{"hidden_act": "squared_relu", "routed_scale": 1.41, "balance_loss": 0.0109, "norm_eps": 1e-05, "learning_rate": 0.00123, "batch_tokens": [32768, 65536, 131072], "max_seq_len": 512}
Below are experts of layer 7 (counted from 0) of a mixture-of-experts language model. Rows are named router (the router's row for the expert), down (a neuron's output weights, with its number) and show model dimensions 168-223. Each number is 128 + 24 x the weight over its row's rms, rounded and kept within 0 to 255. Numbers have three digits each.
Before each expert's rows: a language model's description of what the expert responds to. This comes from a sample of Wikipedia text that the model never trained on.

# expert 0
It responds to: Words introducing names or values, such as called, titled, known as, is, plus row labels in tables like Average, Win, Height.
router:131100158078111099136120135122116103092141121102114143155083140145109128150124139146146130128126114114134159156110153088131150142100120154141135100117136134173121141119
down0:143148121131110112117107144097123130137118094160127103127126114123089142122125109150107121119129135113122138123106108129108161113108152141155153152179131124128164158096
down1:115165144142132142130146152114163096140158088137119130148163143153112122128112037142164107108125149140110156104140090112114155109119148167144073101122167125137124102144
down2:077113159145120159151141140112138140089144154146163129104104138115103135128116109196154106164133135141103118098131144105148153132153134092104146078149120152121125118106
down3:112122177132132149115109137131112148129125136185127142104116098120138149127131122093180140102189083123149114103094136100138122147179114137131123106161094122189097145117
down4:163128136099138118178128107191094109100154140109120149115130119109109124093123146122129131140122140158147110156112131104147107082092135101146139146112128122127118147146
down5:133159122188133130183132147093133162123154096163091111110121137112123138134109106129143139157106134115113120155050069129072173152122109168128110153114147122137165103141
down6:127103135110106093130150136109088149120130115148187104133139095138077105154137118098137116070115148101119155099149138088131133125133101147136109125143141150148141187102
down7:074116118126133151135128102150109155142077159143115155127121126140134123135119103146109126124120159106121144136112134103097100144096153103040136152138146152146117119162
down8:122155175078087133140129185107109095146175131127155155071100121116147158113109161101143115142141113145191155106148102118115143123120097100141097151136145134122167129114
down9:135072141110117097107083145161110147113157142159125124117120157137152158143155136121131181086160133144131155124102144139097135157166148119121159152129106129089131129130
down10:112121133095112120151100147134137128122125091131198084113122181113129148114108112108109075132107165115142117118111138135135156136120139123142141115100092151082160115124
down11:094137149129131117124159151123165161122137153130132166123136101125135141123111142152152119158101132121127110155116175097123112116140110128161120150162119131108128143102
down12:086217135177158124122152127136109133132125120128107101106147114143138134107132102131146136122087177118152132102140113133096084093125117117125173114115140133163132139141
down13:160134096144159178141130160125119118096143137125115115164146155122128119117108133084157175155175169105152124093140095133121177136145130145132138136171140113159126131140
down14:122159123140129144146175083133108150117139119133141126137143111129112133146128158131130090146106112143076158142159153088143133149149161185162132103157125146093167124085
down15:086154111156122110084150138121155143117158127127135107096153148110156130100147108115143114100147116134103164128097105138144150172115132139154069138117158112164160145125
down16:141123128146098113131121133152124140123076156124140131166139103126108163116110117133156116132153078161103140133128134127132138139078134146148126101121111087119119165133

# expert 59
It responds to: Bare spaces and hyphens between name parts or before numbers in tables, as in Smit-McPhee and Wai-kit, plus capital initials like H, F, Mc.
router:129127129113150110142120111152146131123116145113149166142138132121110137118116122111154112119120165194130134120148152084122124130087143164123126115113170188156105110116
down0:149125163131139110128145123095126100116146120155157114140122087147127118088130086136161102146163086151109143096086125127118160139147109137152103116140127116107072115101
down1:134143134138135117100126106101162114169184126134088130113095197147109090077142095107113132125115133170151190118133185174115139126124146123124114172159121108112099105147
down2:116112126105141097094105113082103124154094095112131133119137154123168141111146114100087098086117130136133102136164142138121151156168126143132184134134138144140139115161
down3:144136133135128116108116150135146131126152128128109112120093155150120052113110115151118124099107152110115147118081087137083096127134156164120140138122159080091141141152
down4:096136163104116112109123098125161134090118147147135140114143127102141161135111190109136136096131142096114142128133114166094147101183150142121121166130086170138116128115
down5:162157102151135110160170122111146106080141153096142156130121163143152154099134116155129110120117128111220129120099142107136095108120115078158083105129111145090107179174
down6:105173086130140162116141156111116173110106136092144113183123153156154136178170141136095136107136139141158151132096093123095111143080130125147157097108134100108118141120
down7:128159137140175160152145113160172126106156134166130120131108074179163140161128125111108144119143116143157178141123135102141145158135127138146106142131131106171097159106
down8:100143141088138170138064136115105144088078127151113119142116162106149119102143150111163082119108179136105147082120138125171123107148116089142111085144112170128125150129
down9:147152107092130143184140092108065106130146077094143113122182188100141101102132134146168108134143108085136154127106099135126183116108163129151117091169123111130176144124
down10:118102150122092113131148119102182167101130109073100120136154145138147157166155092162103102113114099129097129127093157159137142130101124089124121147154121141128099124136
down11:100135135101107133130124093086139151130081156137176130116133100143155134124149110131142130109118122125099121095131138122112092189116136109149117088122119129140128155113
down12:177144106160142148141143137111113115133130101129143120143133179144119123131122151153159137126125077093189169105157119155134103079103103100129132145150121090122129136157
down13:106150098123098099111100130138149126104124127139131081122110103078143134160117065110112097119128137155081129132131113078111129105087136090105129114145108101124091124123
down14:147117117099099149139102142136093099121134111146149157162108095072111141094113102140132123135130148096105110156083087107165134089132185146092159107142123122116147121133
down15:129107141124108157114129114157114124169179141164111145130150164137115125081132104114138116114125171095140178129084112118129129180124129054136122120116159108133136125152
down16:142154141115134147136117149126113118131133150141118129150128131144122134152138156168116145129082083163156147110109144153108148119121135102182108103153141134120105153132

# expert 14
It responds to: Abstract nouns and their suffix pieces after the, his or a possessive, such as music, security, development, relegation, liquid-ation.
router:148135148110145110144116120149139097120119111123139151133128115163120148130154149100159169126120150092116154118136137100160153138148095158130159125119148167162100104107
down0:133139114097131085122166146154134143133131107166142137164161099114117088122128153115115117147128132142175118136117114139104168095119146121161117126125126146146121108134
down1:136133126112095121146122121101128107135133124112138107090086120064123118134117086066097183142131132090170123139124144159113078143175147119157135118137118153146131146103
down2:151100101143132181120116131097096095154177177147067122133113110126094106175148096110095140145110128131117181157136083153096148110152129111144151124118168096107112121160
down3:127131175135120160118137139112130165147169085117099151125126134102076130156090143154107180145142112123154116118091109150112141089091151103159124136166137122092152140143
down4:113118169117120150151137172168118091152156140156134073142136100118172109117114176130140142150144169115107147169103154125139140168144145127133105154121101101109120136116
down5:114136116123104121182122144155125100082110116108109097152147144164164142120100101135118156111149152101145141176149191131150138120141117104113107122140075145123142159113
down6:085119157175110109135126138149116168133136109108113141069144145110131183134097106113092079132119112104129142149123138127112134085099124169109107112132139148112126134143
down7:099134152148130083125132071130136144125144086205115156119143120116137090123115115109145110124120109132095113138097122115141144114080122143113127152116100111132135130089
down8:112092122149095148147135138106144119163145120151148135127147084131147123098137140082123146180138112076111094136124127134112154153143149119110122114122142191115069121117
down9:118120156102166131132126131134158121153137149119095127119140163114152138153142091120155145098154143163112113108129127167102064122160134097110165092138121138127143126156
down10:131096140113131128104113119096134155154119138125144155090149131139120123137134131145135130139129138152167100141123177109079111091152134154103154121148164161143130122109
down11:122100141139099106125159094118123149129092129108116117113156126132111167131136127085096112120110144149175122109159136137137135174097111159161132126168133133135088127125
down12:094106132156124125154140142084195124151108173125100128119100146138174102118152144109129091126140118118065094106158132112124133081083106146144166085116111147090142134134
down13:101106147117135110112144137154171125094139110121142127150128137132139147121149096091089110079127145117096111146115138153162112121120163088127107130106128137150142183130
down14:120101140119127135160092192094103126111133110122160142119135128132110165142116136108136140113102110116146128106101039119121114094093126135132146116156117149108133148102
down15:152121113165118097108090127113141142133135142149130125164146129095128102133120138135152106150150177070118136110097156153119104147124142151187141151096125146104134098115
down16:150149121138112118124143102140114117127140132103061079119166121140150100094147116123136122116104114179146131081167141153116138150151128122147099119110092107163110095113

# expert 40
It responds to: Spaces after table pipes or commas that come before numbers, plus first digits of years and counts, e.g. | 38, Denis Eadie, 98.
router:123134163113119124127111129145120124131130105098129153150099161173099180135161123140123157112114135129140117114118141097128154148137109155092121109141120121170131137137
down0:145116135115091165120144144127104143150155107120120096134117118146117155120130122123115149139051129165131128154118136125100138063166121174125131140146110135149092124089
down1:122099091142093123136123142139177134120146118070112088094138165138093130089099156118151100123141124157107151087132129126118152096125145183135141159127115100100143144104
down2:137164102173127120085160126137155128115121161115143146152133103125158101147110092141086131135157113149112137120116185122122111204124155140127145105122079136110101122140
down3:160155122141127149151133145125089098115115106153114106115129153144112129105102114121143113144114123147128153114161110153128147163083073149154147143140154124119122149122
down4:148125149160180102144143139147113156126143132139112148161156111111102095119164131123114130106093076124124141129147117123145089153112147113109144171119140127111127131141
down5:080131103119165137135105086093135097075134124121149102097106141121162093106157079134098152105098118147124128118167112120130089112132141157139141185156107156139105133080
down6:118132124157087134135117132086108147098144161148175157115166099128077131134147118130121102107122100134115141132102130119103186158126144080147163100106179174123116150148
down7:132143135107102127094099111128140159135100176125123166105118151134131136109104115144109157131149103099134115134123133154128078168119130089083124152155089154083084157151
down8:094181132125145159093151141110139105146147105146150128142144099089135142112152141106160112137130137131113123142104134129126180134119136149104132144161127148109093113139
down9:136116117146124131136138102079126132133098096097079108111095125127103129162124106131095168186102134110098122139144135127131141126136075128145133162160112151106122151174
down10:143095171103079101120075089178153093089115132118117121139119136078134134087139113139150147123124099124116120110145191143120094137122113139132167146188139132122129139124
down11:119123144131122118095104110147122139130138158164127115141138145102126133115165116131113120133167158121120170147068161095141143150136108123179157104151139121131103148116
down12:154104113152098107139068113175140104128152145158134138118154136135128148104151175122152146165163109147158142160139123133088117178066144129104128101120087112111156094141
down13:129088120140153147122136133087080117131126064097143123122111129131161137145110103095137144135085091141207136057114132133166130113138108147143142121161126131128094125110
down14:128132137116089102128146142125169128096129135135151152114133122105160173170130140120150147119128140115124099161136142141139095198129119101088136148133107117111114100109
down15:114094120147097131151107157097108127097123117153138123084140183174117136137159100150093130090154148125165114091165119110124129110155139132118075139132110146109181143140
down16:103116108110130126163137152128110093119136094145179091123140099153126138165126136121118150125159135103134126082133161074153129094111154124125098138125115141124180116135

# expert 55
It responds to: Short opening word pieces like p, ex, trans, b, and the "v" of legal case names such as Dent v. West Virginia.
router:109095170120129169131103111128139136109144128102142125129130176122138153157164158104136065120108144118125136128161152103163166089126126134124147095142151152158098125134
down0:142111144089101086117114150108117120098137092108093131134136121138119121129128119176136153141159140113099124110129126096141131109131073096219134124157101136116097168113
down1:162124103154130096146105081174144149162136135099113120160089126115095133133155143090083144105151142108100126139150120097099081160076113135127126100138116136130158071117
down2:123118144170070112136123174146080131148145100121124146117112120159116149121130133135127124127126147081110118144087099113145116106154138157093113148153147106095112158136
down3:148136138110096126136113115143149067103122120160176095125156122158114114157136132101124122121199113100131110096134137142115138166103083155129094139127106103105131180131
down4:133151125162145136075098155144156135154109115119136098112152096121117098135118125136101144175162114119132123148088168180129089117100104162136143118171121100114138118131
down5:140112186146080095120126170128120133115121131127123152097151139099157126089056148125082088161102133100152090120119115176119110108141095093165142122135141122114104096134
down6:129140121189145128120120114134116110100144101150142154118113135133104102144068148126164095107133149139153113104152111072135114114122154123155171136139127097121123130195
down7:145076146153133083163125123143135156126128159121116150146123137123120130147110117123121132094135113135091128153179145093109135145190121156122130124132149125130127137165
down8:135165146124118158103126147124126089120155112133100118108117077086100141137133121116126123094114103123129132166107112173124164159156152170145105156107129167106103132095
down9:086110131111109119094118097131115206116131113109134111137132104134134153113169115120126125127127129065113132158107158149119116077159104133106119160125135135166140130155
down10:130106105160174121130099169113132142101143120166129092098160137134125121122081142154139145101170156144129104151137131128147122125093164110125160137116124104142110084182
down11:140121101158188130088088096136125183067155150119093146128087136130110148088151113123131100086168150142115137131125165130108146073147119114157141155084116112132089136161
down12:158152102117130077164155104111117131128114135079072162106092084135155136123076140121111107131133112128121086155120127162165139141115113122113133096116132110126115117093
down13:127104134131125127109143129113092139139139154141140147119160098103142168135136056095157124119102152100138111134089161142111163133164131111136130162096143159117067140137
down14:163143135127088130147153143119139142108128151131117149145098099137152131173096124132066121094167126097111152110124128135152136142130153091150094153121136101092116126119
down15:137136087133123153116132131122146113170138144112114159113093180138132135115127096150109132116146113119116139112126135108154148140162132116112094129126163093112126109130
down16:117086182108116162081106128098134100120140145128126141114145141115123121114126132166151127150146136084148162116127136144122109130152148169127115119130120116177133116126

# expert 1
It responds to: Closing parentheses, quotation marks and brackets ending a phrase, plus country and continent names after "of" or "in", like Egypt, Europe.
router:114105161086093121135125107106120103138143144073178183161142127116066149132127183129139130125090178096149125122125165103135162131118125126136153130144132191140122139107
down0:117146128141115122129113125110142126140068135084120132129140121104127099125108116132156120146117126106097122100127144149125155108175140114130120147103145182080114147141
down1:098112108124101153122165133118140096160120149133111101138114087128143170113131131163131145105100101114130118078114126131104095135126136134154123144117113165106108116071
down2:127163162119120132157084173140070129109146078083121134111112120141091121121138131136095182144128100147139122106141156153128143073132160122144139107105135183136087132105
down3:111109107121118149127146105119098114163135106142130126123101110132105162142107127146091164124183143122118095139149149139084121144116153158127118177152139155122144125147
down4:161136096127138098165146124108086120086138103130117159126114169152114129126114160151121109116154127152140123132119091174124155145166111106085105095095109121179108127140
down5:080149118144164135126094144054111117120100117116169114114169148120106083129147166139116131106135163137121083164130121125103127110118124111103121142138235130140137132130
down6:106120104128154156134149120130157118133109150147077121132156122152154120122100107133092084137114140081112116119132166109143103117115129148183148155129122118128192116131
down7:133137122101140127116104126119125174125126127164162123094131118108124130107116092161108150134128083119119146174104118124138121113109132122133154104107178142114116147167
down8:133131124109134104140122129130142089092155111083138153132102109139139146150125145134098144178162116137169122153120093104119146164123116134134133122120111072143178130167
down9:145062137140127167136113137141136145117114148148166121120119147139087109115105174129167088127169122123123145118092091120127156136161124158124142110122117131091138133161
down10:131122120155098125160130126119129100141134118127122128141106117132159152132118099129107124139145110120140121096142133182109103132118099117074123126118170178143131138123
down11:151130163132131134144134127133146120147167129118127151127083137084147164121157113142129098155151116097099104132129110194102105054123183128112153130108110106120123113139
down12:092100139112147114114136132131139173126159130123165112130086144122103130186116107111113076138123122100107179088116109134115120081082182126134174131166085141135112106173
down13:147131103158102152161090125160128118121100139121125134100162147147109175139129149162116136119160120131087173106148164190117095109126141123166157082132147129095116121112
down14:134143159123143154115114120130105092102125095101138143133119141154131155132139128121097086150104152125124066138122153121103127113107117121114150140131161166132183127132
down15:158124116112097146147143125137152097108103125114127145139154111124124177141133128094128164121107073120110116128139140142114124129180111093124091156109138185140123174142
down16:115141117107107183105137123167148144116108125116139127171144131097121108164134127160104118075101132113087101125137106172099069062117169126120089132118103124145119113143

# expert 53
It responds to: Commas after surnames in reference lists, digits in species authority years, and name pieces in credits, as in "Gilpin, Joshua" and "Gill, 1859".
router:109111126120120102114113100152096120150153127108140160160130129151121167150173166116123144147093177144158117141126132114129173162087099177137116116141137123161114105129
down0:123090134173117116136121156123102130143133089085109104122106111130148117159135145142117115126103103137152108167099097138119128133108127146120146117133151140136084131112
down1:132160088136114117145137134140126120147101131142104134109101100161162122106137147151155115139087160142152148100136136110133159142141111136102153107144093097122156119096
down2:116150142105141109114125102129116123137118163131107128140129137146124129127138142143102110137112108109082163119155124138072140095148076154127101161123109150108126140138
down3:138098098140131137107125138152128135122114116148139112122075146132103132125152124108113134130136125140089110108141093116144106100162101136168134146103134125100122155149
down4:165129137108154100168166143161099138174112118132098101107103126143146161117097123177121122167139112153095131170121126139159101114108100137119084141104097144163166131110
down5:147138127100156133135119108136127101122129103126166138136128088142118133087129092154074124104128136120133132124215125079089127146134155126121121127121122157125128078161
down6:107137116161154117132143122112159151132140140140130179083163097124128117090131128096151140096109155142130127069154132117108137091107177113147101136097058121139128142102
down7:100175136123126126127173129124134104154132177120135130107119095139097137101160128122086124133143130147147169177138146123125149121089143107109123169153148061139168109133
down8:139121107139154114157110095120141126085113105128142109084101151096161109144127128133126126121123107100155136090107121148105131157138138108112151126104162083134129123102
down9:119112155141099177143132130129142129117123111140130133123103134107173091108099091120155151067114128119120173149128127103108133117149144097096171150130109147125148159125
down10:097130156127135149101128128082107104118149146143111148130133096152132158141149093134094155144095131157138131142148117113139141160110114138169132129116135099151100131109
down11:155131125122143132122127127185130119153110112118128124133151187199142092139135123079102100104160098108118142087129096142125132169134069133083131119075138092132140103100
down12:134165131128117126127122132133070130112195119129075112129125131083112131126130143173126141174130158128131124165126126127126126139129150129107129128123130129090057127134
down13:127069127119119123124110110140102133114121123143101112160142173134124134136167136122130128116135105112116116085116104131091117133180120108152112126132107129113136120124
down14:132115104105086136080134118128073130084126111114120144146131145144130157136186090152104139136147097157151139157171108134125150142155114132126106140169107128142114169101
down15:114119151100123119120090113115098123118129129147112107133120166113105097072156148138141159122161125162112162073130163127114131155150133133138138139107128117132133134129
down16:120094126119128148112147103154138141139110117080116143120145106136147098129119104151100135082103117162152101123107132080145145097147095131117119135136167140093109147116

# expert 52
It responds to: First names or their inner pieces in sports and tennis tables, plus the article an and colons in infobox fields, e.g. To'ni', Type':'.
router:125122111082122120157118132150111141094173103113137141155088135142123164142148155144132164133123162139119167142140142120153151205096145121115101114135103116142117135134
down0:145107149120132101183115147116130126130153135163112112147129153140140135087107104134137159142109127163146125108143115158105135129114126130158102143185184105136104083146
down1:120119091160114138150126137129107171112166125121143119173130118133096148088122100133109109109146107109151116156141126121155131114095116094136134150147131184124118142156
down2:119153116125138131169117117093093171094136167134140132130175117097154137098118113128168117166110158152145179098115138106160136136118165099148123128163110135078107121137
down3:115135110125139155133153068202129144153131136164150115145163141158147147116149124109097137126125130136124133110143126092134132175135147145148137161083116097132137087128
down4:170105111167164146101137133136106145133101140107141096114101162152105135119148147108184112131115100114094134142095117139137165163155121154125054117130128110102095115129
down5:144089101120136109087143164142143122114104164124107111122164133110147094117071116144080111113154166125131139131110107130122128137123141135120084097131098155155086121100
down6:180154107137097117120160127119123144160077128130086100101126122123127122092177104103112147135148141127067130118136113089147119123125167168170109127138111079164102117091
down7:084134097145138128104146128107126116112131065151147100167122096106127118156090103143103127177132098130117128103142119128125114167159131150161156155111091138132134175146
down8:143109108138150117101118136115115121117135116130109103107114120121167137120086111134177119110116139144115107098140145115144128193121145121143144165116126129133172137124
down9:133133110098157148151112126114141115126137137133140140077169157169100127098141110145113140111134100138133161117094116127162122130106102177141118112092142119126108085131
down10:098095110130118054109119154115148122104152118146101117125153116150113132161133099127144141112124145135116096127145098138144154095101176120117123166130135159145115171122
down11:117170134108121114144118108130138105107118100160141095128125104126154090153154093110098166089140182104122089162170138163082142101090144150116147094147125078138131130149
down12:110124141132106109159106092108181167107115152126112088159164128104119132133152132122101103165131123138133095125146159071171187125172142129120132113165155107125166127165
down13:179124079167124163155122159124141099140143172083152155140081125169151112095123101156128136131141107077139105137119106166116134143123141144157124102176129079110113159155
down14:134113120162139114126151198153137124113114143146149088099134116149166113137139140135109118171120128112138143113124097081161144153098129146148088135143102109133124170087
down15:137124161123071115152146134123098118139130124100146109146161119168121134115122107106152143093090155137135178117103162144066114164130175142141138160166132152105119158142
down16:144162111153121077120121117134133132128112114135134142146118128134117130153111145168110081127144121170128136119121139130164123156136115170139129084140134125147119104120

# expert 31
It responds to: First pieces of split words and names, often consonant plus r syllables like Ter, Mer, Har, Ar, ac in acquitted.
router:137104144123120125129142116159109103068126111119176173141142138097107119184165140150153113099157142126147167156143104139105154149092153119112138114128120128153095104111
down0:096102119141141180188109141182096072107109131125133143106135152132117121115137179068120156159156154140111158103135112113117090139145168153152146099122087129111102103146
down1:093130134122134080132117191120126142132121131155119124133103102142137151162140126126078135109118144102121171100098121128154103074137126145141168101124153107141101155112
down2:148150122094124100132171147120179132123125093126123113127109116105128122129149127154127137123160134106129115131121152156108125120140125132111142120130145119107144132090
down3:151138125133103143115093101109145120160136125127122145137117137106172157148092099132068129119135183126137139102127118113148104098187125096130161096125116160125127153111
down4:103136155092106113147055125130167101060152100102114136116097109142127119075126113101114102143141111112148138125090158128098148156134129156140074105181148095140115126155
down5:155114117160166195119163106105111091142166119152116110125126126176152184107138124131111101134157142154139093133115082149111108172115172123096084116164097157087108094152
down6:102125128149111149159152117130170162120127133160115163103109097122122148102126124122171108132128073147137105092104153198155106116164111125073113097129135135143134146125
down7:124085153095137125125111138117146074103116136152145110126123120132116126171112138099097124140134124132102117124102102119117104130130138108140104121114094140149138092073
down8:133113149137108124135127114117123148126147146123136085090124117090130166110113119148127148124157113129132157127090121144095137170128125156115112130106089110136123114095
down9:158105149089151134136105123142150149113112142138135119084145113129139124139137121094170124177115135133099132139105165125117096167086157134149128104178121147153077125147
down10:128177108146108141140165164097135170119143127129112140136128129141118066153152091111136146159160150092125152117133141128103135122154198126172127145130098129135109124108
down11:118139133138109117148126140127132151148115143104103136142125119104114134069134107107115129120118114102128128113105133118131112165098142155096152131114162121164115119127
down12:130099113096115117108125171143148159125107126116120138118092096140140177159112111095157135118121157119138118098092135144127063129122091134116135165139145134145069128121
down13:117175131104148107118135129117168137121125128151126136168134104131159134129143092130103118157165108110168135113165164113135139125143121155118150090149129101188102171200
down14:116104153131152116134131135107159096148145140127136106159133099190140153121110160117058137141134161125127110116149155150117124137109130160156117093135187111142095138168
down15:144161096158102172128146119115144137147133167139126079153135127127110148107173126112110171085090133146178102119132118107144170121138068155149127156119133156085134190119
down16:118144117174176108144120143138121147136120120114147134103139145130127153123112137091143134136138103099186162150151125163121171169142154125112156131137167122088095119122

# expert 26
It responds to: Pipe characters separating cells in wiki tables, mostly after names, clubs or numbers in sports and election tables, plus some semicolons.
router:185128147123114114123105099110113086143114111100100130128131171136099156148162183121129154109090137135147149125142145112130131144119094136144115139141124101152106149133
down0:128119095138166149161106132123118177148098119176133177130166133129124101159087105065083087093090123118111122124129140135116119140118101130099112129151138151119135147063
down1:125082174096127138074144151165120162153141174138122165125106109097129137101092101115120149156110170172128095166170099123147136103094106111189117101102155165121133140108
down2:113085137156103104111091157127155127102118130140116115152119132134099108131129145116163126137130132114128143083099132123116111110121156091107135115132155099155158182137
down3:182110147158128084106105113111117122099109139175101117157164149076135086106120195150117161087139123125143090153121129147092105186097096159132131095178138149120130132106
down4:160143131128122160116103166151104131104142129101096139130098149112128108064081127107087151156136152120115110177119127163125119145168110116154117123100121143161151153131
down5:109125106122081105107094141126131144141133081146155124127103166122122125173170149140125158133132123126169122174122120137158133122123067117111148093132130106153111138141
down6:171190110137129101109170118136125102151136115131131120149123076145179144138096075160164135130145135108162138139164136100084132108110113132146112121134116132105147107143
down7:149128112172119118138128130117128094144081148190151125127136103149177119123097139143120171079143161126129185143155147136137102151120140128131128149106123167089103163192
down8:155091099126142111114157148148091141138117078143104152134145144106160132099086130118143118143125115118132117166160099096176100095107077106166118121095085141100104142111
down9:141160124143120133125151153181145134110136114175112079102113112165126126122124155134133123138118128111142075154129146095156123159137137141094108146117130124088121209117
down10:102132082136106140118095147130123135136107162138150168144131107109130100093091118142102083064157129123158129112128124122155130141145076150125104139124101136105109089113
down11:098146123136124132135097123056090170108166105139148117144169155116097129133127133101108114111056088152166128138141105123121080111119094112113137152127125158116133107075
down12:107120138150144139151119122120117120161086114155152126157125138141113099142124136118078151154125127088110141107144101142165108167135183122146089110069142173076140119137
down13:143124156114187173172120109119073123145116131111127178146091169109118160095115137178144147099129146112105134120105132106121087101132092110118133115117138124117153133153
down14:166145132158130111123121145119131125143123146110116129089132114169104130131118094094127102116169148121128115128143100124167144108137138133175158163135107137080155103132
down15:116116147180157131114106123140146084138109122134165146135103135137159130160094133120123112106148118118080159097065157145110158199123130175092133158133116094135117121142
down16:073110134082082130123109123152120139083127153098142138149126149083118127138186163084113132155153135111145085157089114136145148140148121096147132094145118122145149121144

# expert 54
It responds to: Nouns naming parts, sides or positions after the, such as end, part, right, north, top, front, often before of.
router:138116153123118110146101139116133116122128142064149134134169124101104142125138136113144144119092181090097136082160175098138123118123141154121142123135131112188123162126
down0:145088157123122149102126124133121148135136121142119141091153101112133091103121135160132105125092118135143080142124127136120136136113140116129154108111124133111125148119
down1:113158111157083149149077113108123149078134115116167131149141153112133102128098089129121105160149131108117131126153115144119121181075110131093154106135116135132154122141
down2:093135132111127141140114096165129117128134109136103091079146158064135124108156148144139116119095168132121121111152125122103122138150117163128138160170121099155129108124
down3:120142134133172170153101109095148109109142095141097140095142113139103102108110114163124127121141142088101159149152140167122102098136114134115142123125154100153165137115
down4:100155132140120137104123137121160131106120126114132154120152131148159171173139128124152094136110120179169100137127142110083127100164112129130158140123096133099148132151
down5:119147124149108107096169167125129114123116133138115174173118109121115128095139102100091144144124113130064117124112103118128140064150129118117104198068139145094123116108
down6:144118128127121119119130175083120091082148087150132129133137084119153131119107111097139134130151122145143134097141160149137173136179168122132094118138163164104121117129
down7:102119160086101130155137161106118175150130105125125141113148112090135156154152160102147120142158123081127133089106130109082107103156095111109124110150112181065129143136
down8:123155160113142134154137095144119158112092151126100157126090159140155169143122110074151119134091115117119124122089107143163150176105111114134147114129149151120166133127
down9:119117096151118120155122157121107144121075178142130144111126134121148097125142106123111108095120178124186136145150095107141120089129105158131099146093121135113158146115
down10:149197071156180134129156113154136119074097106144118059143105095125171107126186122130121131121130086141132145095112138129097117131141119116130116111128126103143163143135
down11:125142131096105102105114130092112140113131125153093092115098122151109177096138088094132094130169085136092104115145121140154118128153102114098120172150145142112119121124
down12:142142095136049097133094125145127096113110126142147141176169141118128150082093093131113120117137146156133160148156130124129124150079116091151147119099105114119154134095
down13:157155097150127144095151109121117141093123118108129140116137137126107127094144110161125113098115097152124146133146139141129101145118170139154153114109116049134176140160
down14:126162107137144135096130150122118123128141179129078138115139129137154157156142121143137105131143135156108141084120163111147162120138124153176154164182129133094131119122
down15:093186127125118111141090100115144125135114131154092142119119149132128103164143106117074141148120141129125116114060069170093093097143134138137102096141116145165099151114
down16:161104114164161114105134151125111126126133142132096086126138140133113096082116144135114130049118122100116095124119145127130132113126137120108161136107143134122142095145

# expert 38
It responds to: Digits starting or inside numbers, years, dates and scores in results tables and lists, as in 2009–2010, 1983, 53.90, plus words like Bronze.
router:118123150100123098115099131143148114137155130104112151152117136146109180122146163117148140122093133127136138145138141107127195153160102140131126105144126106131110136140
down0:133098167110140124106077144156146147142108114095110131123129139112112147082143159167089159080105115148125117122127132127112125111144117140111097130151126059119150167151
down1:072127119163129100132120126108086117124184137119103143140155135132119136138151114138118127115100131136129124088157134117108087078147139136126121158146069125125102147104
down2:114127152130147151113172160131152127160148137159107148138138137087141119124123115151159095106171100143113163100130143122100133171148181110147144074113140106123155114106
down3:160145124140126127130193129129147164059104147131122122100102128131126162168124130130082129167133120142150125127125201079132176134089109127086194129130122098095148142128
down4:146101119108127145161102136085098113093164130157114132114138141137165108134155098122103136137092087114140098120155118152105123105160129132124144094183135115152101118115
down5:171147127146166112129132182132149107126110118134112128148119095096114098143142156137127142101166161120145122106124114146125141097125113126097110131130138102142153141176
down6:121130120152104131114119120152128134121147098085101125114110139137123122162158137121178173126102173093155156141165117122120146161149160144115137136088136114117141110108
down7:134123152131103160121156125122127134145131113168139142108097069126138133109076101148134093124142115131098125186146103107102138094126103114145177155129139168123147108126
down8:164132165131108101122115119100085123109132139104123115137124083131119119137134138123131088068125114107166124123142127153126117117092079124100155139155168124143128185099
down9:139119158098129149114146108170106160158166110119116086122127094084157117144118133133173131108119154145111168131119125120150154131095115130126134126145112135137141113136
down10:135128101147092107137157128103155115127109119129108126120115125154122115100100093128121165095154120081123151127167121137130157119174135136144168110128115156144131166161
down11:103135101141104121157144163175145121161169114138120141076115128134115157102151117122114121130148151133116065097099120136141153066156119135189147099093153131145128163094
down12:143162184105065128155119135132095133141118125108115133126121133127088149153135136133116130129148126125173152091127108123107145129146137106136133185168129145134151122115
down13:105110099143127128166122153123079128126114130126086128110133130137161137098136086107131156150102132144086150110124145127091161150176152140135111122130127099129155079115
down14:131135114118106155099153144129122121108133099133183120152074109126109114151108154120153090143166137132129115148110108117113108134072148139132150107099117146114126155143
down15:140136098068102137120156115155182105160105137153143157132111065115105134131126155151135124115124135159109100134131171137169105162114130136123134225133100159151069089119
down16:177158127116142154139086112135155138109086127165147117095104142152105091098171172084130144084111120157095166157162142146131150147139128153116109126083132124120150160170